Below are experts of layer 11 (counted from 0) of a mixture-of-experts language model. Rows are named router (the router's row for the expert), up (a neuron's input weights, with its number), down (a neuron's output weights, with its number) and show model dimensions 0-255. Each number is 128 + 32 x the weight over its row's rms, rounded and kept within 0 to 255. Numbers have three digits each.
Before each expert's rows: "comes before" lists some tokens at least twice as common just after its tokens as in all text. This comes from a sample of Wikipedia text that the model never trained on. Tokens count by the router's weight.

# expert 14
comes before: "20", "-", "19", "1", "2", "|"
router:147104117073106171139145129170142152126132123076139180150155114139151102164127108104094078114176141164124167129147141076149144197133117204120182135165080130196082150128173151147158095091109164120090122119159099158155068109128130098123124082154157143065066129121138153139128118103101094085150158096137141185143096153144096168086116102127124177140139157138134161160168182105101117137049125149109111155159104114118129120106142186092145128195156153101094098096130109208105167094138060080114139095106036144157192150126154117055088137093155087158086145112201113121114113141095102161074104122118114079087117141167103141136108136165117187106135217080115116101143077093154110155104157100124093190211125142106098178146134142118168116155100106094131126096145112163128101139126088
up0:104113074159087120132091102160177149113169144104142112213131125115137125135109120126180145128183079129152122134125115133167163122122152081185133087080113172194092126120141176082126109102062111136143132117147130113139104150163062148137159094098148092089148114131147142135126118151144130187092159122119095184118073164148170174093149117152133076092135157085083122128107069179096142107169121152085118162171134214114138087089163155159116150135194151067083077191102111126133129123166134057076112107133163131165152150136198083150095123132144138184134123158176134104115136124152092082118139162136151074105102155151131027124143169047148186147092113154151114077139137152188105144140129084098077102164147158146111116138126081095131125129112138158098093061133147110193175129107111
down0:092131104150185134128141057110139116125097116122160084072113226093146096128147175090167118124117083142095098085182131123046080106149112123113129068105112133157197135152085156108090131129127113130103073128148111131139090190052114155135149146124158207189133109094075094164133165117117089072163198143128145103151120094132126159112089100111150150138131133137124154199105138052111154154132075150128091145114113098180184194123119169092101115106140161122100176111100158128107136108150143198140163169139147117070089180097132125140112140135120134106104112110108103171165170098152091130159128133132201149107102175113190164089158119202174157128114126136093118144112128182129170073131169101178141127092078128144132169134101082079091154129116071110127106150131160116138117173095118
up1:111123116118134131162113179186107145148151137163056172169151173105158133122108096103086115124114127089085132140142149164118156141182074077171130134121175113094129124164137109093067131076167114147187124124173092132136111139158034120170066134127160149147133101106078137111105121164098138134120145133145161071095110137161111168088147139160129187106081073157062132144204112077071154119102102102115100124144139126144167165100151154117116145153122089130057121102091152090102114143164136067109138063159139149162113190129093097157096126149142109102105144088133112115131063152107162110166115113092137129141160095136125038136102161121107183073137125147119062126119087192079129081152170208199081164156122089125160131187136116160132145100155193115163156159171125145136169151137101
down1:062138157126154061122183122178128146139103072141104144079137144088144178159053158137104097068128215178113119119158151186125123091151213127092122071150090106139131139171122111166126164130082106107140149120160124144159161085103180084108125143184162129044161136190156162123158112103101131137151180161134124118106149155113120176167098111111115113145088108097112132073200153104111102181000103077133105109152090158154082084131086100094137089179132137138151099114134126128148150071170156107125122083154105109084106099142165108135064137160161119100137079127129140115174144143165126112115126139105166170121107132171176154180143162154133138152159119148107170108130128156156138123117120134119088052146098110115161113134112062113143078098117155147142126184174094103113121112114163
up2:108168111076145142129114054164096104084060096110107151136142157135144147113097114115121124119149178099187140139144111145127082154142162197092130142139155091092114120084065127152137141121129133178125083110134117096102157123123143135092096200148171167148114148071096151142116122101132144088120183142122118147154121158150129129143086124065149205132087123109132223163213116115117168147124118098128131152089130141147153139107158157120177127151108115163159151150110155078149150142080082161115101134089211102080109098109086124092095172141168125146115120169191110153142110138129125092092075186156116075142118129122066101141077096066081155092136159057097067169098093146146103136145108171187135080109148172094154093104146176127104178183119182191093105098174092111092138165130112
down2:169136087150110202114070107139202114140123146135093143070129108106115139076130128132126106119100083134131179122189164100151075082108107106101072101130109143108113135122128147141046073102117159120151102154171133155172182182139094125108150119129097113148140094079060085087102142117160173118172099030131123104147133131096121165080113134073162111104120133180110154097143148176170124164123187089124159127169127116195119147124165100215133139133166090084108143096083077153157158175169170122138134095141153140168105137120115114118159129114114102123066212130106157116089141115136103179146149147153153108142128156172151134090128141104185157105097105125187167109106120175082029210164117094125019150126127158104150148116132145139151122117116119116129143127176135139113115096126135
up3:137125066084138115183153106131138086128151119136140182098160173154116126176096143088119186191079149120130112110116125153095159091128203133129118132137123140139132085147110124114205086110168101127124137063130162126119211124083139079083151112145196123129157161177165123170113121106193174128142072148161113105145165071140144104197059166118101105069187158114114170124149055056149128123156114123096116113161138083107131142120160142155151148123102128089183127199194100144098103133105131124161133107082164142101116152137106154082109143154134178156115067116145149091133108092123125154076117062135132098074175180078098166142138103135106050097153121158142090197074099129110147103074099137117138098114152101137175136142181120134147172108098112141143116084124107138085110171157088
down3:120121082149061124123094141172134176132116181099125124118142082149091104093143094178123050064142131136117147110163148087147106178136128136112141127118161070132103118118198110045153088116127158155168151094114062137155095120072110177074135132167126117122074139144143127092125147096061157086122139158105141116138121183150138100095102135101087163152152103138172127176112165085047145149149171130132108119166084181128100127149121143136156105139196167124083103090190102187122127092098143092143113163076109144176125149125147150077113106104149104061132144152116157176152135145161127135126133145148126155137112121154125174148122069104133138156142120144093174159159137101146146144106116094129198154202157103144099123176116124166222078165119177125088087098203080118052104065139128
up4:125151066107059111094129113139074071087163189082099104098136167119109120114104097162156129114124124144179117116078139128134139135120143123137126113115158166171141113085126128114179149138093102130103010213170146125111144184121152109115114050064132142153138116069128144126150034093117171118128125134136082095159119122113131104133084153069117082082168125145123139138137198151151123134121101164157189166188128094139069110148163148117095142140096129129099110102136116153106139127115095141074154141147170083137128143114163113116109100116120104173150137170152151154059121098116081133129169134129126078130095175119130130181104182129096194188115175074209118099168108149094075134180160122165183154176149161067150147162123109123161145174156107116108125091153101082119182086134148
down4:120109122127148113138160163092163116146176116117151147134190157157190089103164125123106131143123130123170112141134142076109028117135086218119112109104109113159115118106116137140153108133149109119143101128027151133172125121126156175174167102134058057103120106109082079149099155179125109092162099076150135143124185144092094076159210137101166087098153114128158188180130135147182134129138157135138115115056145145206133153067113124097068092137112088098184123114070129063149120132127095145124116169133135161082083137135135195145145166098076140161099124149169054056140166127140106138094110115198112099149129127095108142155114135115165112150174183151106115072113119151126151108134143154171124069116166152166116129083103087112107177097119115138121099163148112158149130191147112
up5:072175127113120124153124133163128163081088151089133099111171137095150140229052092142163080139167115094099080093161141170095150127145154140075111162168126097162087101093182149144149107225147172120085113158111103116114103117127092145133128046151174129094130149100136127109146117136133128138166078114130066118123101055135108115194163111123131158161155155141134148154180101177138157148056113158137125162136107082142127141142184124136105189101133116183088130095166150076124120148064079147065121159135159131108069147178131105123128140125129129127137092138132111161168130123101070153126186154151102114125107135061066097078162179089097123136159192218121141097094142103136138130120128165113167122205163126102140198139106157110121108084097092152123119100134085135101125148163111
down5:133115119142118101119034134197193128139170153116148123079159140111093188091097123145148136182189136170070091126124109157105117177152153139157146136116184115119146107099178109117120168101133140073173096156125109112049086163117162131096115098089084136126147122071095142105180104156111176177164117129142144102178176082116090084108146125122161154172133138148137145118134099157135050089123123075138174080156152098105165121181151154105086128148193105166146104145099134114130154129086074123129056154073095128115148105095145177147138203138081115143185112125137173080073138149153153111148122065098110101104101115074143110126158104127107095125150127110178139114093205130153138152131132157117093063178086202151138166088140051155169088132118125110127176114097118125149126135165139
up6:119103137143146109106181110148112124157132174110223164166148171108154128202116133180135110100149129131102134133114130170106109084144133131116123127134130156165092125162206158127137101166151146057100096087170148119160160136125161170136134095127139174052142158037180105166130116114109202093111138112074152123155080098103144136111145154092115120105074120062077157082182126109119160082094194101131102150118173141155103032125087101131106157175125121111149151114099153130174076170143138111137166110075144119087117129118159132153128090179137130151134125115122079135131150135129189150127107039134109118078132123074061097099108136092125106119145163156140133151170103137123115124072137121152129122207118081172070110221119161137137143137122079141135161080045126106151104139111118
down6:163108078130139129169160205103103158115126103180156126056110111115068136142139072131120101117138111189168149126115088120159091189112153135145132163110150136065157112141074076124134139142088136168102100147104175152137119136171107114083117116117122087139150156115162145127160168076132116140107125126160136147095154133131154134145100135172092131109133176175112133118095124155145143174226073158133140127139134163056145182125107179177153130103186098120131127115156125148072123062088143124148109107108115104093090134169110164105116148074089181116092174109197209089097105078150113158109130095075115125136123092147154096086170080145131132144166155105124136147066100144133206179125148201129090144093104182138084138130067182125117085107158103122147132080077109166031148128148112
up7:110239157085141151200149108154124119049100096110136145167140124069155126097151128128150165125086137144171169161135169127159121128091176104087141139125130097119113098130128195107196143100085138106120112135210156115073163099135187124120082140110197087123145085145120183115100073089129105147133149183155107137123139141134109108158076124214130095161070116178161109090123112108119116168142146127101128176089158125115146146111126115154144162112143092125087142130147175110159126212189114137136089128077110129150084118111181118081117081083146146068090131144103112142096101143123108082107086195086124112063062163096136104133120144172094170157163123108145061126107105150143118119186122147164159188125079150110076114121118104112135138142107163168072109176089097139132117164104100
down7:157119125204120173127122110122147076141109147146190126147149160157109163087152118132115039146154139158157123082109111131127189129138104185079050108154104149096132117117157125150126182148108137067115111151133158109162159104108147162176098106140097157108096047102094189080137139151090122147101084189084105144156150217131133138117105155086112138108151106178138087113144118147107160096128142101122121181121110149142133202171126100120138076151137153114108063069146100093154109110128093139146168096100171149078124070082173062192199158149121112115151133083160078146164123170088127099081137123133123097110145143131133092148098186154109197187088160103144137110205139135141152155101084137120161125141126155142141131048104091108159106082187117137139111118121157074133116110105079
up8:125148132083049170084173142065120075161118133117095096194108103197187093130104096137117141097140119168060132058109175071137172070120180123166134110128080087109110168174108169083137105127133134118056097124202135133136061097126123168213186094101155113051173141129163173128139132122127095168114158130163135167154176095143159134104133111123144141186145079142173102103033117139180151112143182163157143156118142137132137129068115155151158087120148119140141109135125125168148143148153117148136093121139127197176097125113104108057120161120101114116100094089103121058170091138104157126127111098175059138119167150145120122117123113167140111103129119087158129171139170104130059086116114145114123122112123183157094154151119122110073144105140087125132170101147105125156088081140136
down8:124122159122140168087162099160119140108148141096149069101150117142084126100103113089085118113082177115097153210105159129170149127098186149103159131160136148145128113108072182205094189155135088120122172137112069133183113168187142095139144157071114123163163107126118140139136106104085184116122127144134012126079116200182114177170155123162142136125113148094183111142138142134140132180092150139114106120127110157107131087167101107105079141133091095108110139093184136165143079096157140144108127141144126058123101167106093062163113113127213121163113120134175118091138155133097154154118088107133195148190069130181132101136100060084107133124090141155054119115111155194116144131147103160150126110100108102138114133085145114159174078085120121120197104106109176076153153138125085
up9:116162143152124173097177136158077174155133156148082064124123117128110123137133102140115119131169174092139140152184120142187129167135096161111142115123105094125133120184057140116088086100130116076113101196153088105179135160137214135115137112176159091156173114137121093142199164190089138084070158148092133179075088083185105153120118123126130155123137112144099053118182145123086081086152158134139075128169185104145090118049098167130107124146157177149130140124133136111131084176081167109101137102120085205170114135155158154105140117068114112158065096104186055143102158096072136101088100149130177099097140119137137120139106126138178114125157091072147125155108155137087068116165114137127096115163164099116132118176174116107101107131175149168094128082128129167135121103125060
down9:132115144118154167186085199115141190161190154160074137121131101120115095160175088145134081075152094131160111124140127142105174151081140064154127084143135166122186099125100136123169110124102065126078138097115125097161162162100175122163072171109117137126119123078121164139101119157095162135095112210122105083118132168137118139111178160131093114078145144103098093123145111105120106086073108103097103094136067137125101130159115121111137154131125075100114105101149129127198221123069156120146098120178155117144160125090132115169159167157147189150185158123081070125153101151085138134157183135158181129056141116152145202152154088113127151169122070112139069105117153199094157123100160100103120154118122091123132139131094061133061104189120148125153105128165166094089173142083161
up10:153115180135156176162118148142107099109113112134069054119067090085205134141072204077159112076071141152150112111107120105144133153086152087117143108196117148143105151123128118158166150216105090133118143169166091123159139134150138161171097113119173105115098148105153130179137135119117108069078144065124143084067191108123051138153101133102131161160133158112125125101134139064139190151101109129146134225119104109077119135121140185167174126118138155131133188083190108176101137123068177101118141118136141148097168097112066141106149092082153129068132131195147126140087101107117138114096137171130123131144147083163104114105122070103185121170136107190130162115158145091092109145137067140098097140110121120112158098147087177115139098159168125152184162124112139157115115108171090
down10:118097125125156121125124083091129106160110094130149130155156124112128084138140204213063206106136167086213152134128131097149091110098138167163073145089175132070087150100142127152137098088174105087109173141084141147156106117118187118106155152057120145142140160151197142092079094190114130163116124139124141159124108196138127094086176137106123105088117074100153107042115086138086141154182141117060093162099112109106173110134123105088175102160079076144165081150124170121160132138117176140062174132125182119087135142114108149166182138113160149186098073097131112152149126110151130106145129135113099130173125116119228155111132078105150109114055098176169134177129101105137171112106131108134125121115147141168102139147155104146150089138135132078116124123153161084117175082164103
up11:116100155115105129135179154107127133086147126082144121097098176124135143099215114153107104163093078184147123063138152115058126183114162134100123100117137124142087127160134159143106170094083096092101104135177066141178126154121086123110054122164177160098147169083170126133099112117191127143067147125124113116185167097136131072137104136122117081148137098140092149168124132149096107148108152145113132099112148102101105077112192124095154145195162150082150139162132126139173117123055105142138142198112114156110114219084113101142172196107117103105141118104123090157115115181090140152080128126153048179142109123087142113170156149150058136111116187140116125174160042156078160119106126113141151155068180123135143180102134057128139164141144098175138133127164080121196115128131115
down11:135146100114144134120165166154093105161124159169169131092075112145059097153102141115112156140173089164152169143107122106132135131083124135112129132171127122133134107095085118174160112124140116147095102136148198189060109156168085169123115184109160078187164085161155135083110135157214208180144112186117126103122111118143099128124070129127115147125158032174100153186037085142125096085101117070131113135123117169122050149131117171154113134130115086120117129160106138138103139129149177143132124129087129127190191095120090088126148120116142189108105129123128133122177122149125141089089178186059110163109161107110145088105106159080094111147121096073141138057131159073178147140129131095137149155109061130132162125138098170128136163158126181111092138132063158132183127056135105
up12:190125169158080140172153084100047121125122115129129124187144119142102123109145112099100155131142115120161198089144109188138075144103150140151187181111143136115138157141124126145093115130125145154116173165137118095082155145169126096137083135144127049119125137150151165125132122094165126136123137065105182168159138140052129116120129098130125088072100076117128193101093129106122155104073082138121124143130072081152121135124107144123171082128138137136117065166144087116155120157112176187132151031094127141093160117185024147093174111146165151141077157173111134149092160140113024118137122102179144159116139152100096157056092158144128217161110118110104115115195164098117099129086166103172154140164148157170137133142138075188145132099108104167078100136148106115099122105132136
down12:113133159104105163121139190122128136149105123092124135145114090157076122158121097130151094105130085087118151198116116151062137111141132188151098164142127100161196156173089155141125156184148177123134146134098128138117107142121082147142148126137069115093206136137114130097168112081083192161117133170149078142174157043172150117137099099142119115152142110207093145159156152090090129192167140103154078099079113176192130123096128105139109049153103137092150115154168140094135128139085153111076210133140218111110152043142135094173060150141127146116096105113172039106081099098153048145163106099157109146163132163085104141124129090143159112118097105159129119146163166105136085166165177123087113128063102125133134122109148136141151116140123142134113088177077138112103108095130138
up13:144121163098147145096139069121126133094105102134139193123111135104136087209123134169153141077150145097077179137136173150153154150198127084170159145115131167103140105137168162109124196125152166122180085128106176094126091104127125141030058152085171117065097162072140120101100053096112205199114113073149147133094118130169107087106106122098147097173073118114143147126134172176135186156138153134160098125132092097093157118099120110123178182147086109109128106205074085103164093115187094117100112111151128106103116054155106103018139179092120116085126107127132131140122172152154097123153154089077146166162148087098143141144163081119138146101079180109127126108086116135168126120134105144157144176135163127114099145156108128155161147126120146148156160128090144140094098159147143
down13:146152188097172102187203122147111118087136104129126115102141150096149103103164137136109157089157154128115062150158116091159131102078155109119115146157142158071117139052085120112142174155160155158151045125068140148106157061143118130094174107121071116086149150100163112126161147103168137114131187118111099160109076168169095143149105038109116149115106151147132148187145110116164115174091188090078126087120152164091119122164160117136078150146100189115174138101117150106150130096093175116098113076153202091109107100168140145132146139175148199109086119113089178106085121137153138071143148093148149097203059156215121034121104153154117147135141133119110136124138124144046132131185152144146125124168086122134126128101087167074153129143094127126105121127134131166130139080138147
up14:150092091070104151148119136167158065163074121099137116144172142104170100101134097132156176176083139174136170146173140090133127165148149129106106094142154127162150129080153144136129109146082151157082136187150107173158133139126044177109123177130118123120146135119184123070096164196163137146130173149133091147117106151156130093176067198055090105110097131164122128098185047115081161193103126183107081179138142173158118095115141139089149144105092105121127056111097160158096100150181134168078134098077107109158183147108071143171113136116180114155101083124127171157107123149181062098131118125181094133067145093159107084120123121094142129147168165127090127110121075153145197071108140125106112153104141084108127129173152120141139116111123104127110144094107114071135077122109182
down14:175083126114140079089164081123110043113143097142118126153073157105180075113129146166132168135117159082171121120152137090181155131137070166132104145140149130150111138138120117134082147088095084152141071161121111075131130137122122141193142147170118144110159096049131165144135171091152117108135068156165112174113124153173141126082151089128126154138182085065118119113110163212157094097221117133096154046104128111081131109085166189077096091159126222086135125096122136183162097163117158140143199125085098103118171136105130086092089126105102084125126172114139169128094134144137129177117142099121121132119168171098132151161061098118143163177113162099137115170179136131096117117135145163109128165130171136121099159102143115189131139155123044101084124121128144082130103135191138
up15:124062059117117056149129166098102099160120126116140180170107114119121147170114141111135138190165081114155138166167159116107165079149174101134089096080148170139171079154074124123130137106057125072124175127065126105166101160154156096151158061096098108085127157115168110163134133102164129151121124141152135146102141050167117092137110136076116146159192126200147127090187186082154126125148155125137137138120100141148172141115072122132119114110067129117102116112136174102152147180158156100109121098122143135096200124131161155078092176154106153140112137127136200104076121160144173158158137095180105036107145149113112170147128101134121152096122133158097142122114173166120131130121163123077087143159057097067211137116166127109116112163161101056098171095119175124136159080161141
down15:124116134167133138125129107187182159116160119078129146134165081094098140119158114126153090042159118107120060111134139118123143125127141092129144169138160058157141132128091138193079137146160128179136104109133100141145173100170074145118133112158182110140125108074054102098080106122073099143109096190104083171186068145073130163153158086214099073141120123086095118128123115144146148163158078131204132162121161175098149145166145135098151180106140138143225132157117159129122162105078114123117078124120144134177139164109079125152117106145117176142116147114106024124130131128124147118131112084075175126107089107094175103129154090179106233113154156094105145126145119164109106140088086166129112198126128113182095104121120091109182146142086110141155133148118090114159138169104108
up16:168145152143103126158108075121107162159211129143108180079128138129088138108102112148060095078179141133114185137112102089103118128144057127101124113111091122099093139130156133107146080096168116105099152184114111119169163179091110183133084080098103171108180105150126102159056102145129183078158161085111146158127097116126092077170074136055236110093107170132116113103175156136133103171161066088150089142158102166137166159088103145099178157104119122148133104142163139144155173152135102163107127167093140165151100141180115165165163157160091123119117116127143045107158105077128127113074100148118150095113092139110139094085100188097091179169197134148127101138166123125110139193134117124113150111160143089108118161105112136118100174128192147132188126146069142128139139095074120
down16:104136102108131101128133150112019148112128121116144114131166151117068140169129107125104136117123145099125132158130109115121062147124101142142113159079124146126090168135181169152131155096086128101190095094125076148144143150147160112118140124138115139092134109096147141152146160126164107124110106108122149154148084080084157104105153137142128159136180096148092147111148087156165102151194081092110168114093064149088140086143117114166117149155104135181106143142079130199105129161094103127173193141137097057139155138091099099103063106122103122148022172145121132065125090125139143144140136128171157130130131108143069110159171112146082151151182154137196119111109203181213067147150143097052101152098158105105083118168170153139171200182228112145161108125144138109133059125119122
up17:121106107183084147114166120123097164119138097204138194126138201173114096087115086031119148114148109127143139145127095156150113124133134076100129096150103120072127146129094130088092130120163128058099144165117173105151111148143079101171074106121134099143159169093137083126165122054110081167124126155103152139118155155097122102185141152113136178133159134117125106126118108181137126126129143153117158116107081086109071122110180080139137153116055155082084079198150207067120105185106150148067129089175149115118090138161089105164158061151182125154124107117134127144129103146162142056123185153121153103117061120164171169132105166107094161100154143088150159153156210143128148093129146140160198199142114140104090106124139174149117137119135107079076177148160113115098114135126141
down17:171109122130153116149127164134178100110115099159133132126125104162114134159087150129169149109153133134135092160177091203107199096085138127104139097149130119090191147141118172095159160169121085152119145141120118144117093124180089103171159133065131051097160096182134137058111164137126168125141100150119128161168115141143082126112162105104101108194079165188118159104114102128150131123087173082211142143176163182118093133097148071139091151158131135130134102111141088068124132041108079113088140093126156113096093107150157150142124108095107051040132076137153130215099162154170163108111143103168154195188132174146122134136078168118136163147087127138116155127116150153131163073099059095131123129185168106098113124107133151132094091130100079125105090112137111188133146096069119
up18:159150115143152143182137148104189105129151131066085165109115168141146151162068143109089120106132126114139144094139172153066132147130198150129133096093115049122066127148104183105162078123104065123097126104135083135117067153115143138156135076078159123108141114187073105142101114166096149117147140096054112133135096116119171132142158078138170187173163160141166122127169110118130120084209154115097126052074130163136113152151167162152116120155178135188109114145190086153140163150196124135122120074121136132098159160124119158090142149069148110162091150157100109152153109078098188112204126133085105114118149149100158160138117170114093168112134157137077056058089113089152138136157133076097097104156109098117115137142166134122115177173122138097102124218154144078118135106087153
down18:102189091127055058130038169116039130085161119178158118083160160107168156124083079141155114120139112183141085158090097121118106163141152090124113161180090156113113051140135134142191115119129158137141171156140142124109131130157146151148160148070103160192120122188145086138155097128119069148175112108156165157117135091119137171156126163129123123173146134134107106158085133121116147136200117134071113074178147129116144128174135179113125085144152104156100145106114128149104097133121173131164169131119090094138137131156091174186124125155166104131151125143202101100090060142074073105089121108097122124155050144111133116094117065140142178124137098180145161051087161120170125134128097107142120129103175120147096175091111087134124104091169105209154120122093163145074114165132089
up19:158112165114090157170093174112139165115155216113074125108092119138185135123125138063128177118166096099145203161097128108109145120158164115075159085133111080120106198085150097135143089186101090100138166127158201096092105154102111127120191062091125110117158147134146133144096124142160137103161098126095152135133134098153151153179106148165148164104106058135116123153138123145102147119121170155139126241191069142075067083090189135126157100122136158079070158092096083151171193135105172137095115175141089150109171124110141125136179097126109094120114100125169164170154095164133095145112158113109105154178087168132125165087107141143166155127149134086183110143092139119102070081123137108151117110169143135154147097104081107174106154069106109131092140152095132148100121082094086
down19:180102085162164079120161185107109070099178084144135142062109149150146191109142127175148076097078156152162119142140168110150168111162132157096160132127091121116175079141134206140116154154108104102106081161125097100148133112079150100109141161094153069055131105094099147133081200108131130128159129162115132075133143133142109092139130139070124129115114137118105149126118130186132144209187137153119152140111140108128173138160162126139081082107080147127133151135193182120085151155090181116145180153137223162165154129136119196107112147103143173100082147135099050164142109106147161104154153161060161094122136120110125096093128125111101182094117116121137146141130149097147097112149068084110112167166099155100097096167122203083087093067181108143113144089124106140055099120098113
up20:170119124146123146143177160143205056114185181097186155172137101164140127125166115103179097119106141120137119139124130083101121113089170146150099149191139174148089092164185142085126075114118144102098105156094074146127104128124083136140124066139103117133113164169133124126137168085176174143118135138132104114199169193157120152122031100096142108112146102147147108137062095101155120098176142166145111132092140109115116114140120112143161085163128138127122176125160144143085085158184147109091126095127112114128055194137130119180132142153171133178145169160126132133080067133161107118132150119099149121059075124063074180148112120119080180093132125148128063150126083100112105161122082156192156061130165139082130121113136163070139049135121173088140102111132069155138137092087080
down20:107137150161163134142201123092079134114143134115083104134092121136156182097097139108126155140133056104131096133105112073158133172118125154099101178083135091120140166094111124120049162156125117127131152143155099121073155141102114098121124108078218102155035162208102138190137165117145107117134070090142132168116157086127138115069057133122113148090147099101098117047165198129131125205190181108085131116134145113141112130176077155148146114079092114148145078146166152050126117117123140197116133091140125153085138133100107096145142095116117108168142181153067143078094148177105123178163134096090158107184116111135181133093150146131143176117116103121150135121114166155147155157148159087137143143160124143127081136140126144130169094161116142072171109103153113083173153158097208
up21:112105078137124116156165137175138132122176091116090168168133087116156098108191140137101150112163112141214109157135126110130159140114136080133159138166150162156111099148152177127108163078145092148154192138145143050103099116121065117081142134115126091045142079100096151146101138085084150188058155108046076145160127107116075133094115075137156105116098105118130174116148080155162144113149118139173108233181149122088088158122166128119170163139157058139114093129040092154109117130150092130131124109097124156188143093096099159123154119116163103112131132125094086158156190157125094116116145133134090120151123134107146054124104103161111184165179137150137097125096141117119152127132139110113153190078208055130159131145125142150138143159115126143092152121116032149179125137117097
down21:147115140091125088159106168128167151123049145141144096136157162158124140144153097123120182114159102153202185077156161150186138138188127138162122119150122140074128127077084136079160150140132134104121160131165151080126133112133125138118125103147108158133219165090097172136070112119055100130135149145066078141107087143143181062135127168100103119141159109172168126127174118182080180130077117081119074102100115121122115117147143102131085095126092105179203156105149120092098124135162115132196124110031159172120112101143125157119141117140169145111123134119125106095134113118170117177104142139123092160116114121135137135117153041144112118116132129159167132195167143102172098089127104163149048205113154150153170114157088098069120106081088085068081111183118143101078173124114170
up22:086156126128078122174099062192157171116197180116131191165085134119126116142106147160138106135106142164128147206169164098107113123111140127132180131173153122150121119130176115103114108168063113042130109161111142089138088161112136073129175096131152126110197076126097127081127129131148121109149150164088119081113128110160127150096159132131087166126115137075132209048149122121165121129119146142119113116144097129120079093142091164124065108142124156130158154108094138090115113126116106182102169072171092112149143178210100105127143181098171118196161135147170136083144112166134141113075122127119148127129154099084216149112140127119138112047153153165178051031138086098076162091122079116118160156155173110101122126129137094160129137116090094156120144099167139124146139117157086
down22:112157079133105225099151186173153108082113137145124156150151088078115136173073127125103157160144068097138148090153129051113192204145113114132081141172124133139117128086078143152128125091089161151086112152157095130095117123138199162152150082097143142104140111162139112144100161098112135157106135121128137112157189128141131137141170123147160121121198129199145145128164130065080105122082103147150061112106153108129081105058125116097178124120085134185117146102149094093135141101139112142118152118067130106131176160140136166197120145084162123156131119092065110148070093143135144110162127138018120129151185134143124190109136156175171095131054153111158126122148116122099153134090129136144130083121121041118123123149095141041131166126156155121090115202127108094117139155149170
up23:138119210153101105163135142129114092115124082125156130118123085172117143189164099095125093181115110132128097104150132131126139132121122091200084163130101134125151145148167150064140114098113151134055136093068147130122067100072106134140120193126161126113170149100102111204165088125186083118123132134175175150164147088152117126117101106140192180144183175143178068128158176205070149142120153111190124137078114143041133135123156103078159162100134080099101104142085095154169173098084130117142148088125099173145164173103152081171130124139159156177107127152116213125116131103145137118103134108172128156123117069102080109173077175106089148143077129129138114164121136106108073123137127190143128158104158144141135095106140142078117124112130104093128105148173034071112101120098149
down23:072116167058141084156129150146157112130175152108174159130137127180110094144142119103151113143150135135102154086066115118196098114198169151141115133124123099181125121108070110132082148111113140177121156099126165119202156127116103140120146118193100170182169144166171131150114160135103117117119140074123159151107094127061134106076134185143089112178103136105174146100155111075052151137114084151097108117169095150082138178108155135082118127102101122147071107097110179119159113108179117179117135108094143098112179143088083121101055120122097097165147150097167153178105136132124142164105080080126121087122112229121100133147140202094136075144144132115132115135074140145140059076143143153131116096147129136115161086164166132089149157129140184122176160135148049150182071101089177
up24:144151207126215132133176110090127109150142099129124141189139091146156147118122177095178171153080133101184134128165080170097167104141145175149087128174145120077134145159130167075095118168093165121089178193140083137083125099119142164122106136096106118096114162165101100173083141116141110155161066144106113105153123156110125194150095131142118135146116138136073107163104128213164095126112143129160119079123138157151083165166129074057107148160163177170104116084141104129104144121119139115097069073109133146099126149119143140163129125090223110138140116143134096109162139126165047063113175103127177120141163182106137106110162140102110095091154062171096123127050176098165124098127160134079165153126171084157127093130116105166129152131122138041138135094098166137133090112119170
down24:147109112138068140149065092133102195127042128124060116119114150082089181159087147075078108129176159122138148114141085110120110122124128119193072166163137120136098150121120147135149162110164113144148115108096105138125123163187112119137126084130193130146163104120132106125132157137173085091185143103135093127124105148177122167118137139114108138159137134083162183155152070156162164076152153115080116094142097153077146108105104192153129084120160122090155160145139137099128101085119108122194146160139148135142136139078062192168177160176127129156150103131156102118170124136156101141136086145078001151161130073099136171169058121123118134211111123109110106095117148138167083150158090117149083112107137108127158129145187187062147112088163127138123123120146114157066148188124059
up25:111104122140101162151126158118075144122067160119115099157083135094107113114103108089103148052123113167136144123117129159164149149186180087134113072109130153088179123109132083104166161093235132194092166146178112085084105122113084145203127075116180171114166135122158107145157083091156131136124112140111112143137168090191096122092149160169126148052117095166123149098126195069081080118137140102088118130157148124066147100161144138159158120115095151112126141127158154209151145183210116129140080109141102114139128080055158086106166156123112167104139139121181142143133121081157102133095076141092159123147134120082190158129091091138131116136085127157171069114112090158081150180099124175058117134105149146124098128174100146104100170146143106154087089152160124133157120154092151
down25:121107109123115110095100078146114119146128124099152113117154108177124091128133091140086111205248111138066132116142097159157163184148115114118177141170112140172137142136136077110098063029127154118122085150129195150152083107116124119116120114143131102237167099102113107059123183153142134150124138117053098115151137101165103141163092164144169116140157110099082143138110061151114140114089154162131180140144135128134165123097145189099140130110140092170090107122037140149107125114115036116153103184177111117091095126124136120189127179069127146108121158168160153117106100113122148151100107095137165129165176136156057122095061160076100135133159167102099167142096160086118130093097186161127103155113115140131133165116113105138143134138122142184136133153187172141119180128123090
up26:187157097136126136052168119143107129132115156156157128055139147141127136115116141121144102118151155142050187080187121184174101191143156105090130128083156118131134148125147083121088129160117145139135137116181129121115162131131104092099165082109186201118055194103142096069101098113114128090130141105143179123107110102100091114119067138071152088152148140116120122135145163133090122137141121128147146091114058087129138158072161196117097158088065120157097165148105123124104075129203079111142128149102112076175135137156121122088140167091088116165153092155145152122130127172134148122084182088069210148143140123109132145087120157117124185106114159115120134090108067175057130079133150176128112153186208141099136160171141109114095168127096119097159166104103146161192124174133098
down26:087207158132114119102157175122122176096150092169144122143134138148128137118113138113110065153130135140131129164150142107128155131176165162198111127183096094149113108169133104132142080092171126164142081145068133114126163057098128177101095132058103105161110144116167112126132091098162142096111176093146073093139128210145101117180123103105178082150126093058100079130183166132073132161170097163155136162152134116099110114170093070149167130119105121095169090093122131136109048107093063140105113089144166110118119132134128159151160106184143145086143068096159154177076088094123095100114114106179117131116160101093188078203143151146199123146085091074157117142150156114076113142132165158076167125172118169167131146115057148157171155126138115176140109144145166144120103092126085